Experts of a small language model: 8 picks a token.
Below are experts of layer 2 (counted from 0) of a mixture-of-experts language model. Rows are named router (the router's row for the expert), gate (a neuron's input weights, with its number), up (a neuron's input weights, with its number), down (a neuron's output weights, with its number) and show model dimensions 0-223. Each number is 50 + 10 x the weight over its row's rms, rounded and kept within 0 to 99.
Before each expert's rows: a language model's description of what the expert responds to. This comes from a sample of Wikipedia text that the model never trained on.

# expert 1
It responds to: Word-final suffixes like -ly, -ed, -ably, -ing on adverbs and verbs, plus degree words: notably, partially, distracted, much, rather, than.
router:53 50 57 65 30 43 39 61 36 53 47 53 74 46 56 60 48 52 53 54 53 42 48 48 55 35 66 39 49 56 20 44 49 53 45 48 41 44 53 54 54 43 63 62 50 65 42 62 44 39 40 66 39 45 37 54 61 51 43 52 55 27 52 59 63 37 31 25 53 61 48 51 43 63 61 34 56 38 33 58 59 49 64 51 52 50 68 61 52 47 50 45 47 47 52 41 51 35 36 54 67 46 60 46 52 59 31 62 37 56 52 50 45 35 66 45 26 63 67 48 52 43 64 40 52 38 34 49 51 48 55 53 64 70 56 45 58 45 55 56 62 36 69 49 44 52 49 46 41 58 31 50 33 52 53 62 68 39 57 60 62 52 56 37 35 46 62 56 46 41 60 52 52 50 30 59 33 44 46 42 43 55 51 58 64 43 46 51 40 35 51 48 58 31 53 49 56 42 60 52 67 61 46 51 36 60 47 48 57 39 64 39 41 60 44 66 60 35 59 48 43 56 47 63
gate2:60 41 46 40 41 64 45 47 60 60 57 56 51 62 55 36 51 49 53 48 61 38 39 59 66 63 53 57 40 42 40 67 38 41 55 60 54 42 32 54 57 41 49 36 43 52 42 43 50 55 57 68 59 53 60 46 51 42 63 44 39 59 65 62 57 36 61 40 49 46 43 52 70 66 34 49 61 46 58 49 56 56 45 50 54 67 42 62 54 35 38 53 53 52 50 60 53 42 64 55 50 76 40 37 56 39 40 59 57 36 64 61 31 53 72 47 55 48 47 48 42 42 53 49 61 54 46 49 41 47 57 58 37 53 77 70 68 43 74 32 62 37 58 37 37 68 51 48 54 44 47 54 36 66 43 53 45 59 35 54 53 52 61 57 48 41 67 39 58 39 75 56 35 57 56 53 40 51 28 57 54 55 42 48 53 49 54 77 60 52 59 51 54 44 32 43 58 60 44 46 33 50 51 54 54 38 50 44 44 40 38 46 58 41 55 46 29 52 54 52 53 61 44 36
up2:49 58 55 44 42 52 49 52 50 46 52 60 52 48 43 50 49 46 39 59 52 42 44 45 73 45 39 63 21 44 59 46 47 55 52 46 49 63 73 42 62 54 48 65 53 46 52 50 54 37 48 35 59 43 44 61 35 51 56 55 50 49 44 58 49 59 43 47 50 43 67 46 49 39 62 57 53 59 48 63 66 52 59 56 58 41 45 48 66 62 32 65 52 43 52 56 56 36 35 55 49 30 48 48 45 50 55 56 46 50 58 31 74 39 31 58 67 52 47 49 42 50 48 49 61 63 53 71 53 58 55 45 61 37 25 55 31 40 43 52 52 63 53 40 63 52 41 49 61 43 41 51 73 43 48 54 36 36 50 47 34 69 45 49 46 39 56 58 47 50 47 34 52 54 72 47 44 66 60 54 54 53 75 56 41 41 40 43 44 48 41 55 45 55 45 55 47 40 71 52 56 49 59 33 41 59 42 41 32 78 37 35 63 67 44 27 62 58 59 52 46 70 55 44
down2:60 33 42 40 52 53 57 43 47 47 64 37 44 62 58 68 61 50 57 50 56 59 77 48 49 55 53 55 35 48 52 67 59 60 33 56 61 52 51 50 57 63 48 41 44 57 36 77 43 70 51 66 54 45 43 53 69 57 52 28 52 63 39 56 43 33 54 40 48 71 51 63 55 37 43 41 56 48 61 53 47 52 78 49 40 61 59 46 52 60 37 47 33 37 50 69 52 36 52 46 79 52 49 33 36 55 46 63 48 52 57 45 60 44 39 48 57 59 61 46 39 43 57 46 46 43 47 44 46 71 68 55 57 47 38 45 67 50 58 44 47 45 49 40 51 48 47 49 44 40 56 49 41 47 45 55 49 51 51 54 67 48 63 70 51 42 59 65 39 60 40 52 63 51 65 57 44 55 30 48 72 60 55 48 45 45 67 56 48 51 41 54 55 59 51 48 55 66 59 46 32 39 48 49 52 60 45 57 43 38 69 68 33 37 45 47 60 41 47 52 60 52 61 35

# expert 8
It responds to: Token right after a verb, mostly pronoun objects and articles: him, himself, them, the, of after made, plus Seeds headers.
router:33 39 47 52 47 56 48 41 60 36 42 45 65 69 64 46 48 50 61 45 35 42 33 43 49 29 46 46 60 55 37 47 62 47 47 49 55 40 56 43 57 47 41 43 44 52 39 35 54 54 50 41 35 48 45 39 56 48 62 61 52 45 34 52 74 53 43 46 45 61 57 61 37 43 55 51 46 45 54 48 34 45 67 71 36 69 57 51 60 59 44 54 58 58 57 54 56 45 42 43 51 45 75 39 54 35 25 34 51 55 29 34 75 34 41 71 42 53 42 60 45 37 60 49 63 47 36 50 47 50 43 39 48 38 51 51 52 47 29 58 45 46 48 62 58 36 36 55 47 39 44 51 55 55 47 48 54 39 70 49 50 53 32 64 47 36 41 45 27 58 48 44 57 38 52 61 43 61 65 31 63 42 49 45 62 50 49 52 44 56 45 56 63 74 52 51 40 53 42 44 51 61 52 49 43 44 61 34 46 41 73 60 45 43 74 42 60 48 56 56 60 57 58 48
gate1:55 62 40 40 47 53 59 60 38 50 56 59 58 29 49 29 27 47 38 33 52 85 66 58 49 42 48 47 54 46 63 33 42 60 64 46 52 60 53 48 55 49 46 54 61 55 44 67 51 32 51 57 36 59 33 69 39 61 52 53 50 39 34 50 57 33 58 46 63 60 39 46 30 34 60 37 55 43 39 50 48 48 40 46 51 53 44 39 48 52 60 54 40 78 48 53 38 44 52 64 57 62 48 66 55 56 37 46 60 41 50 34 61 50 45 53 53 52 49 44 69 48 61 31 52 63 58 49 45 46 46 61 42 48 58 54 62 46 63 60 39 54 53 38 58 63 44 44 54 45 57 42 46 41 54 53 43 47 59 48 54 60 55 61 40 41 44 33 39 43 52 63 46 39 36 63 39 43 36 47 41 50 46 37 35 39 78 50 44 58 41 71 42 44 64 21 56 43 55 48 41 46 52 62 62 49 44 50 57 51 46 48 56 59 44 54 47 60 58 45 57 50 31 60
up1:48 34 51 41 63 28 52 58 48 44 48 38 53 53 41 41 54 54 35 61 45 66 56 57 31 63 55 65 45 56 57 41 33 49 60 45 55 54 41 52 65 43 50 55 46 60 46 52 36 24 38 61 25 56 70 53 55 44 37 51 58 31 37 58 67 55 66 48 54 74 55 43 49 46 47 35 52 47 59 46 47 50 47 42 46 53 61 49 50 54 55 63 51 62 48 54 47 49 35 42 58 56 57 55 55 43 46 53 55 57 40 53 64 49 50 45 38 59 53 48 67 36 55 46 33 50 50 33 50 49 53 56 57 54 57 53 56 52 63 54 31 60 75 39 56 69 32 38 59 51 65 36 60 40 42 70 52 40 60 49 62 51 57 50 46 53 40 49 50 44 66 53 45 31 45 61 40 33 45 49 66 59 50 58 42 43 83 39 43 48 51 67 52 46 64 41 59 64 59 39 54 45 50 44 42 45 46 42 60 39 66 34 46 56 43 66 36 46 47 39 49 59 30 63
down1:56 44 43 61 60 60 47 56 43 65 44 45 38 57 52 54 43 54 50 57 46 57 41 37 39 53 39 63 54 56 53 74 39 49 56 65 63 43 62 50 47 50 50 44 37 52 62 62 58 55 31 57 53 41 43 42 55 54 41 45 37 53 43 36 49 28 37 46 46 47 70 47 43 51 56 35 65 56 57 54 48 65 61 55 37 54 39 59 61 51 35 34 41 24 60 52 42 54 58 45 42 47 51 41 49 37 58 52 43 56 54 59 42 29 62 52 61 40 44 47 47 72 49 44 41 34 57 62 33 32 45 59 57 45 40 49 31 67 53 45 51 67 46 33 51 63 48 61 46 34 60 60 51 50 36 62 57 57 27 45 41 62 42 63 54 46 50 56 61 53 41 61 38 45 61 68 39 42 49 56 49 60 31 43 38 49 39 57 57 28 41 44 65 25 50 46 61 49 36 51 40 55 39 63 45 57 61 46 46 61 54 30 62 38 42 34 50 41 59 62 50 65 62 52

# expert 13
It responds to: Separators and units in sports stats, coordinates and infobox lines: the slash in appearances/goals, ft, ″, N, leading dashes, table cells.
router:53 38 53 47 48 53 47 30 40 51 52 36 43 46 50 64 37 47 51 48 39 37 35 55 47 58 65 57 39 55 42 45 60 57 47 57 57 52 69 45 67 35 53 52 41 64 70 61 53 57 67 39 47 40 63 50 64 49 43 60 41 44 22 64 42 41 56 45 54 63 38 33 51 35 57 45 59 63 57 50 54 48 48 58 68 40 48 39 55 52 44 56 50 43 58 77 57 38 41 47 41 50 43 60 38 35 44 46 42 45 35 38 65 59 38 50 53 30 53 54 59 50 51 33 56 43 46 55 43 55 40 43 55 56 54 55 39 36 49 54 40 64 57 45 44 52 51 47 44 56 70 60 61 55 43 49 63 53 42 36 46 34 49 78 67 56 54 28 50 26 52 44 45 46 45 57 42 44 49 42 53 64 31 47 33 53 40 41 59 42 50 55 59 52 54 56 54 49 36 57 58 45 34 54 52 27 45 55 51 47 65 32 69 54 59 45 53 34 70 36 45 61 56 64
gate1:44 52 48 59 43 39 52 51 37 42 56 46 61 51 71 53 57 43 70 64 47 54 50 37 40 62 53 40 50 63 46 66 53 59 51 48 43 50 61 40 51 52 45 57 52 33 54 50 32 45 51 55 41 53 45 40 34 68 46 57 40 56 43 69 68 55 47 48 43 50 47 35 54 51 59 44 44 64 48 43 49 57 55 41 42 49 50 73 58 33 44 29 42 61 47 29 38 39 58 70 53 43 42 54 42 56 63 31 51 40 46 66 49 60 43 39 34 39 61 40 59 61 42 58 52 46 42 46 61 37 57 53 58 49 37 69 47 45 47 37 54 42 62 33 35 32 35 38 44 40 35 47 42 62 55 55 52 53 61 49 46 47 63 48 39 49 50 31 56 56 55 44 54 61 51 44 35 31 54 50 77 46 51 58 55 46 46 37 40 72 60 55 63 56 39 53 44 59 52 53 42 44 56 58 56 75 39 41 46 35 41 86 46 62 43 54 55 61 30 53 50 48 44 45
up1:50 39 50 52 55 53 55 42 33 49 56 41 48 54 64 53 39 54 66 58 28 52 45 46 40 54 60 47 40 51 48 52 66 61 57 43 48 52 45 38 45 32 47 58 60 50 60 64 51 56 43 51 45 45 59 40 42 69 39 62 28 43 27 61 62 45 63 49 44 61 38 32 52 42 67 32 54 65 46 29 45 54 47 53 41 52 58 70 54 40 50 36 31 56 50 56 32 39 61 57 55 40 40 52 51 47 68 33 36 44 46 65 62 52 36 39 49 36 41 49 54 60 38 45 58 56 45 58 56 34 48 38 67 59 42 63 49 35 45 51 39 51 67 46 32 36 34 43 48 35 35 52 47 69 49 42 61 66 54 52 55 58 70 57 42 51 43 27 48 45 58 53 47 53 52 37 39 41 48 44 72 39 31 54 42 61 42 41 61 69 46 46 69 50 56 55 60 58 49 57 62 40 46 55 45 66 47 35 42 47 34 57 46 62 48 45 58 57 42 46 48 55 53 57
down1:48 63 49 37 33 44 60 49 60 39 58 61 58 54 51 59 65 53 51 53 38 33 48 60 55 44 55 48 59 32 48 67 46 47 42 66 55 58 46 64 53 50 58 51 57 49 45 62 56 60 64 49 42 35 51 51 77 56 42 39 35 45 58 45 28 50 33 43 39 18 50 52 53 48 48 54 52 65 55 30 42 39 49 59 36 62 43 54 54 47 43 63 43 70 41 57 54 44 50 60 49 39 68 58 41 54 59 46 46 55 69 66 56 61 55 48 40 50 49 59 56 69 48 40 57 83 53 56 60 69 47 17 51 62 54 39 48 37 61 58 63 49 38 60 49 40 56 47 45 45 39 52 54 64 45 53 65 48 53 33 53 50 39 52 34 41 45 40 67 60 44 36 57 54 69 53 54 47 51 57 64 45 42 54 46 49 57 54 52 41 35 45 35 51 55 44 51 61 63 59 59 46 44 48 45 38 72 40 44 42 64 62 61 40 47 33 46 56 51 58 40 46 52 58

# expert 25
It responds to: Capitalized words in names and titles: Royal, King, Queen, United, Prince, Golden, plus surname pieces after Bo or Go, as in Boman.
router:46 38 46 63 47 64 58 42 70 38 43 54 48 52 41 49 49 69 61 49 31 64 49 52 45 37 34 55 50 35 42 56 71 63 50 76 74 47 35 55 32 60 48 54 45 45 66 46 55 56 49 54 57 48 57 60 73 44 40 47 40 37 60 36 35 45 56 39 54 67 65 60 64 48 63 63 46 44 59 44 39 51 49 70 66 36 49 62 45 57 48 65 53 66 41 40 35 63 56 42 52 47 62 52 67 57 53 36 53 56 46 50 59 49 63 52 57 58 48 35 63 44 45 44 43 52 55 48 42 50 64 59 43 40 38 52 46 50 35 64 35 62 58 47 60 61 46 56 57 61 49 42 58 33 60 37 60 42 47 37 62 51 50 56 57 58 44 44 39 48 62 39 53 45 57 50 29 53 49 56 56 46 42 43 39 52 61 50 56 51 66 54 54 59 61 54 38 58 42 48 42 45 64 60 64 60 55 55 52 27 51 31 53 49 46 32 71 51 33 65 64 33 52 56
gate1:60 40 47 57 53 48 41 54 60 61 66 45 57 40 65 44 41 50 63 57 40 48 51 67 54 50 42 35 52 38 40 48 58 54 36 65 55 49 51 59 49 51 78 61 55 65 48 54 56 67 37 44 63 53 48 45 62 43 36 44 41 53 33 40 61 25 52 34 43 63 50 48 41 52 55 39 48 49 39 42 46 54 56 71 56 47 60 67 54 57 40 53 66 59 39 44 37 44 36 48 56 30 43 57 59 45 23 49 28 57 56 47 52 49 56 56 60 47 43 38 58 50 48 46 56 66 60 51 49 50 41 45 37 54 49 57 53 54 66 49 48 57 17 60 46 46 49 53 50 62 47 53 13 47 46 40 54 63 65 49 52 37 40 41 49 47 47 65 37 58 55 47 41 48 44 46 40 48 26 46 35 26 44 50 51 56 45 44 51 31 49 70 62 55 34 50 51 48 43 41 48 41 55 43 52 54 57 42 52 66 59 36 41 60 39 41 41 67 59 48 38 62 46 38
up1:58 42 51 53 56 57 53 48 56 58 59 50 67 55 45 36 49 53 42 60 51 40 49 48 54 63 57 55 45 55 32 48 45 39 48 36 74 42 52 47 55 46 40 52 56 54 61 36 49 43 48 46 49 38 59 52 47 53 48 57 45 66 63 34 28 72 62 61 29 38 73 51 55 66 50 40 56 73 47 44 43 58 54 46 35 62 49 44 48 38 50 42 68 73 37 39 56 57 68 49 44 61 68 46 54 59 52 56 54 51 64 71 59 43 64 53 68 42 72 59 69 34 37 53 56 41 45 46 41 38 57 41 41 56 53 49 64 46 49 50 38 44 70 60 55 45 39 37 48 42 48 34 58 65 37 56 57 48 51 50 48 51 37 64 40 48 61 48 58 34 62 37 34 53 42 46 48 44 63 59 41 52 46 50 49 57 59 45 43 44 47 40 24 59 51 51 23 45 49 61 53 55 67 42 45 35 44 39 65 45 34 60 41 47 47 60 55 46 39 42 51 38 53 64
down1:50 50 58 49 55 55 63 65 31 53 43 69 46 46 49 70 49 43 42 45 24 49 55 34 39 43 51 49 43 49 45 45 56 61 46 55 61 42 31 42 60 72 53 42 73 50 56 39 71 40 52 45 47 39 56 37 48 57 73 73 59 47 48 61 41 54 42 50 57 50 47 44 39 38 50 54 47 56 38 59 53 51 48 50 44 56 58 43 49 58 75 49 39 44 67 48 58 62 32 32 39 28 44 58 38 55 60 32 46 71 65 37 72 42 72 32 43 51 38 54 60 49 48 53 34 53 30 63 46 37 38 58 68 44 53 49 47 53 44 49 40 49 51 40 58 39 56 45 45 51 41 60 51 53 49 48 53 73 44 63 57 56 50 45 46 62 40 54 62 54 26 60 55 61 53 58 50 61 38 35 39 65 41 39 44 56 37 40 48 56 47 45 49 46 63 33 59 61 51 49 54 59 33 58 51 57 45 39 46 40 50 53 50 42 59 48 49 62 48 52 53 47 65 64

# expert 7
It responds to: Infobox field labels and mid-word pieces before a colon, plus digits inside coordinates and years: Website, Genus, Configuration, flourishing, 57.213486.
router:54 55 48 36 57 53 53 66 40 54 73 53 63 36 41 51 52 54 57 58 46 39 37 43 45 34 47 53 55 50 63 53 50 51 50 51 52 33 58 62 41 40 50 41 57 69 55 59 46 58 46 31 51 40 47 45 43 53 37 62 47 49 60 60 51 40 63 61 51 58 37 59 56 26 44 48 33 36 46 53 60 46 55 45 46 46 65 52 68 53 54 58 53 51 49 57 42 58 49 81 42 52 44 73 44 64 56 67 32 54 41 26 47 55 46 65 55 52 55 58 39 59 32 49 40 45 47 48 39 43 46 40 38 49 54 30 39 30 62 55 42 54 43 70 34 42 58 34 41 52 52 44 53 40 38 67 40 50 61 60 50 50 60 52 51 39 56 56 51 56 54 59 64 37 39 47 58 40 42 49 53 59 56 51 55 34 57 67 35 42 38 48 57 49 50 58 52 36 76 43 57 44 43 46 31 41 60 27 63 53 43 61 47 45 33 54 64 41 54 43 44 54 24 42
gate2:55 53 54 52 43 56 53 46 41 66 70 43 71 50 69 59 49 45 51 60 64 62 49 53 43 64 71 58 46 58 60 73 49 46 53 51 45 47 65 39 48 46 43 47 49 52 54 40 50 34 42 32 46 41 49 49 58 58 58 65 47 70 46 54 49 47 63 63 53 49 47 64 54 52 49 55 42 45 49 48 56 32 60 45 47 25 38 63 60 68 38 57 65 43 39 36 43 51 63 65 37 36 57 40 63 46 54 47 48 60 37 48 43 58 62 59 47 45 31 48 32 44 64 67 54 44 48 35 58 57 59 62 72 57 49 49 58 59 41 41 60 55 49 59 37 50 54 75 44 44 61 44 55 43 40 51 56 61 46 61 46 41 65 40 42 42 53 46 55 51 48 45 60 51 38 73 46 48 60 43 59 45 45 51 41 57 55 60 60 40 45 57 42 20 47 64 54 47 53 46 48 42 49 61 57 61 52 23 37 31 56 57 48 37 56 68 53 53 46 51 37 74 47 29
up2:61 61 44 50 52 68 56 28 62 41 63 55 64 32 39 62 63 35 26 57 33 43 32 29 38 62 64 44 44 32 40 71 48 56 50 59 49 47 62 48 69 51 56 48 41 70 55 46 54 42 42 42 47 57 48 34 46 36 63 46 42 41 52 57 52 51 76 56 39 51 48 53 50 34 70 55 43 37 37 49 53 49 51 52 64 31 41 46 70 55 33 47 60 57 41 38 48 58 57 41 27 49 34 43 44 44 50 50 47 45 57 27 45 60 32 45 63 37 24 56 47 54 40 47 50 32 44 49 40 45 53 45 66 54 46 53 47 40 70 48 61 60 43 44 56 49 61 62 60 44 60 53 45 54 53 49 48 58 53 43 43 54 66 53 41 56 57 53 45 43 52 51 57 70 42 45 51 45 40 38 42 54 57 48 52 54 50 63 48 38 52 55 57 30 48 43 61 47 73 49 49 51 56 67 63 55 52 65 42 50 61 32 47 47 53 62 50 48 43 50 56 54 48 33
down2:46 52 38 48 47 75 32 55 47 60 42 58 52 49 47 58 48 59 50 57 45 58 56 62 48 52 46 53 64 33 48 45 66 36 64 44 61 41 40 40 27 52 55 61 51 51 59 44 45 48 52 40 39 35 45 62 50 61 40 48 44 47 67 44 40 39 32 55 47 64 30 62 40 56 60 56 50 36 49 45 46 42 69 52 50 47 45 61 42 49 66 57 43 66 48 57 51 28 55 44 56 51 57 43 40 51 62 59 50 59 38 59 74 43 48 48 59 58 35 58 60 48 48 49 56 57 53 47 58 53 55 31 45 63 58 51 41 34 72 58 55 32 55 51 29 54 42 63 49 55 44 35 44 45 54 67 58 48 44 47 35 51 62 56 63 57 38 73 60 45 47 53 43 48 46 39 45 25 65 58 28 57 43 55 47 55 49 49 45 60 38 38 70 63 36 48 34 34 46 55 54 46 68 45 40 60 38 51 63 64 53 44 40 47 46 66 57 41 52 76 41 54 52 66

# expert 22
It responds to: Inner word pieces of surnames and words (Harbour, Haverson, During) and cells in election or sports tables, like Turnout, W.
router:35 72 36 53 47 42 63 39 49 50 60 36 43 53 60 66 61 53 46 32 40 61 59 46 45 52 53 56 61 60 53 51 44 51 61 46 66 43 59 76 39 42 64 41 51 56 66 58 78 49 56 56 55 52 56 54 50 61 46 52 52 62 54 54 51 28 35 70 28 59 47 42 56 43 51 51 50 62 38 46 49 49 54 58 45 60 54 39 35 45 43 52 46 41 51 53 39 61 43 57 42 48 51 67 36 59 68 41 39 38 35 56 41 60 37 44 61 61 38 42 39 48 66 72 67 65 56 60 34 53 39 56 62 63 60 47 46 40 63 42 65 74 45 50 66 69 38 65 62 43 45 62 48 45 55 49 51 49 63 55 58 46 51 63 39 55 41 50 57 50 49 53 47 54 32 36 56 59 57 60 41 53 34 49 44 50 51 64 40 58 51 39 48 46 53 45 52 60 32 53 27 52 56 31 45 45 36 60 43 56 48 55 62 52 65 46 42 46 35 62 39 49 57 49
gate1:54 42 47 44 57 54 44 42 59 33 56 47 49 40 53 45 53 54 49 46 65 39 47 43 50 64 34 59 51 46 46 64 51 37 38 50 48 67 40 45 62 50 61 47 29 49 53 39 52 40 52 48 48 51 50 34 51 24 34 41 35 64 38 68 40 43 45 38 47 30 53 51 45 63 37 56 36 53 48 44 44 38 68 59 43 57 52 49 61 54 37 57 34 53 44 60 39 51 51 45 48 38 33 30 38 46 50 66 43 43 47 27 49 49 33 45 38 33 36 38 43 70 59 42 48 62 34 44 42 37 50 55 61 50 50 52 48 40 47 77 61 49 43 41 41 59 49 47 38 43 46 50 61 46 49 68 42 51 33 57 62 42 48 68 24 46 50 60 61 59 65 34 65 56 52 43 43 47 44 54 42 37 46 70 44 69 49 57 54 36 47 49 64 47 52 37 53 45 52 57 62 44 62 55 49 48 49 57 33 54 50 49 33 34 48 33 39 62 31 34 40 52 60 47
up1:48 58 52 43 55 55 47 46 41 41 38 54 39 57 54 44 53 45 74 49 58 70 66 35 45 36 49 58 52 47 46 47 57 32 48 55 60 48 36 71 53 37 31 61 54 37 45 57 66 49 44 52 55 68 40 59 46 34 50 62 45 54 34 54 57 62 61 45 62 46 48 55 51 35 62 40 36 68 57 48 57 36 65 50 41 49 70 40 43 60 72 66 49 36 54 67 50 61 46 70 47 48 52 51 42 41 53 50 39 38 31 45 50 36 62 48 51 48 62 39 35 56 44 58 44 61 42 45 30 50 57 36 50 53 53 52 40 43 51 58 48 52 54 48 34 57 24 45 52 53 35 39 51 48 63 65 54 27 47 71 47 61 42 71 36 42 42 59 32 63 41 48 46 41 49 61 48 41 57 55 61 49 44 48 56 41 68 44 59 52 32 41 45 40 58 45 57 47 49 42 48 48 41 47 31 51 53 50 44 51 50 46 46 42 69 37 66 65 42 45 35 56 33 55
down1:40 43 67 38 43 49 59 55 49 57 45 37 38 56 45 53 29 51 42 70 50 30 34 55 48 56 62 56 50 27 38 66 38 44 54 61 54 50 60 39 55 46 77 53 47 48 57 57 54 61 38 49 42 59 50 42 41 52 62 50 21 49 45 59 63 43 49 55 30 59 54 60 47 63 53 69 32 58 54 55 59 30 44 39 60 25 35 59 56 62 50 58 60 59 36 32 46 41 49 38 52 64 56 51 49 66 60 50 52 60 73 50 60 29 48 52 54 60 49 38 39 54 64 65 62 63 51 45 47 53 45 47 54 51 44 41 44 75 47 32 47 42 49 55 48 65 53 32 46 39 66 65 51 61 66 60 56 44 55 25 39 44 47 45 40 54 41 48 56 51 56 47 53 51 44 50 40 55 48 56 55 43 54 58 48 55 57 57 49 45 56 43 36 58 52 58 49 40 36 50 51 44 45 55 49 52 45 42 57 44 41 60 51 44 49 61 55 32 35 69 74 58 65 45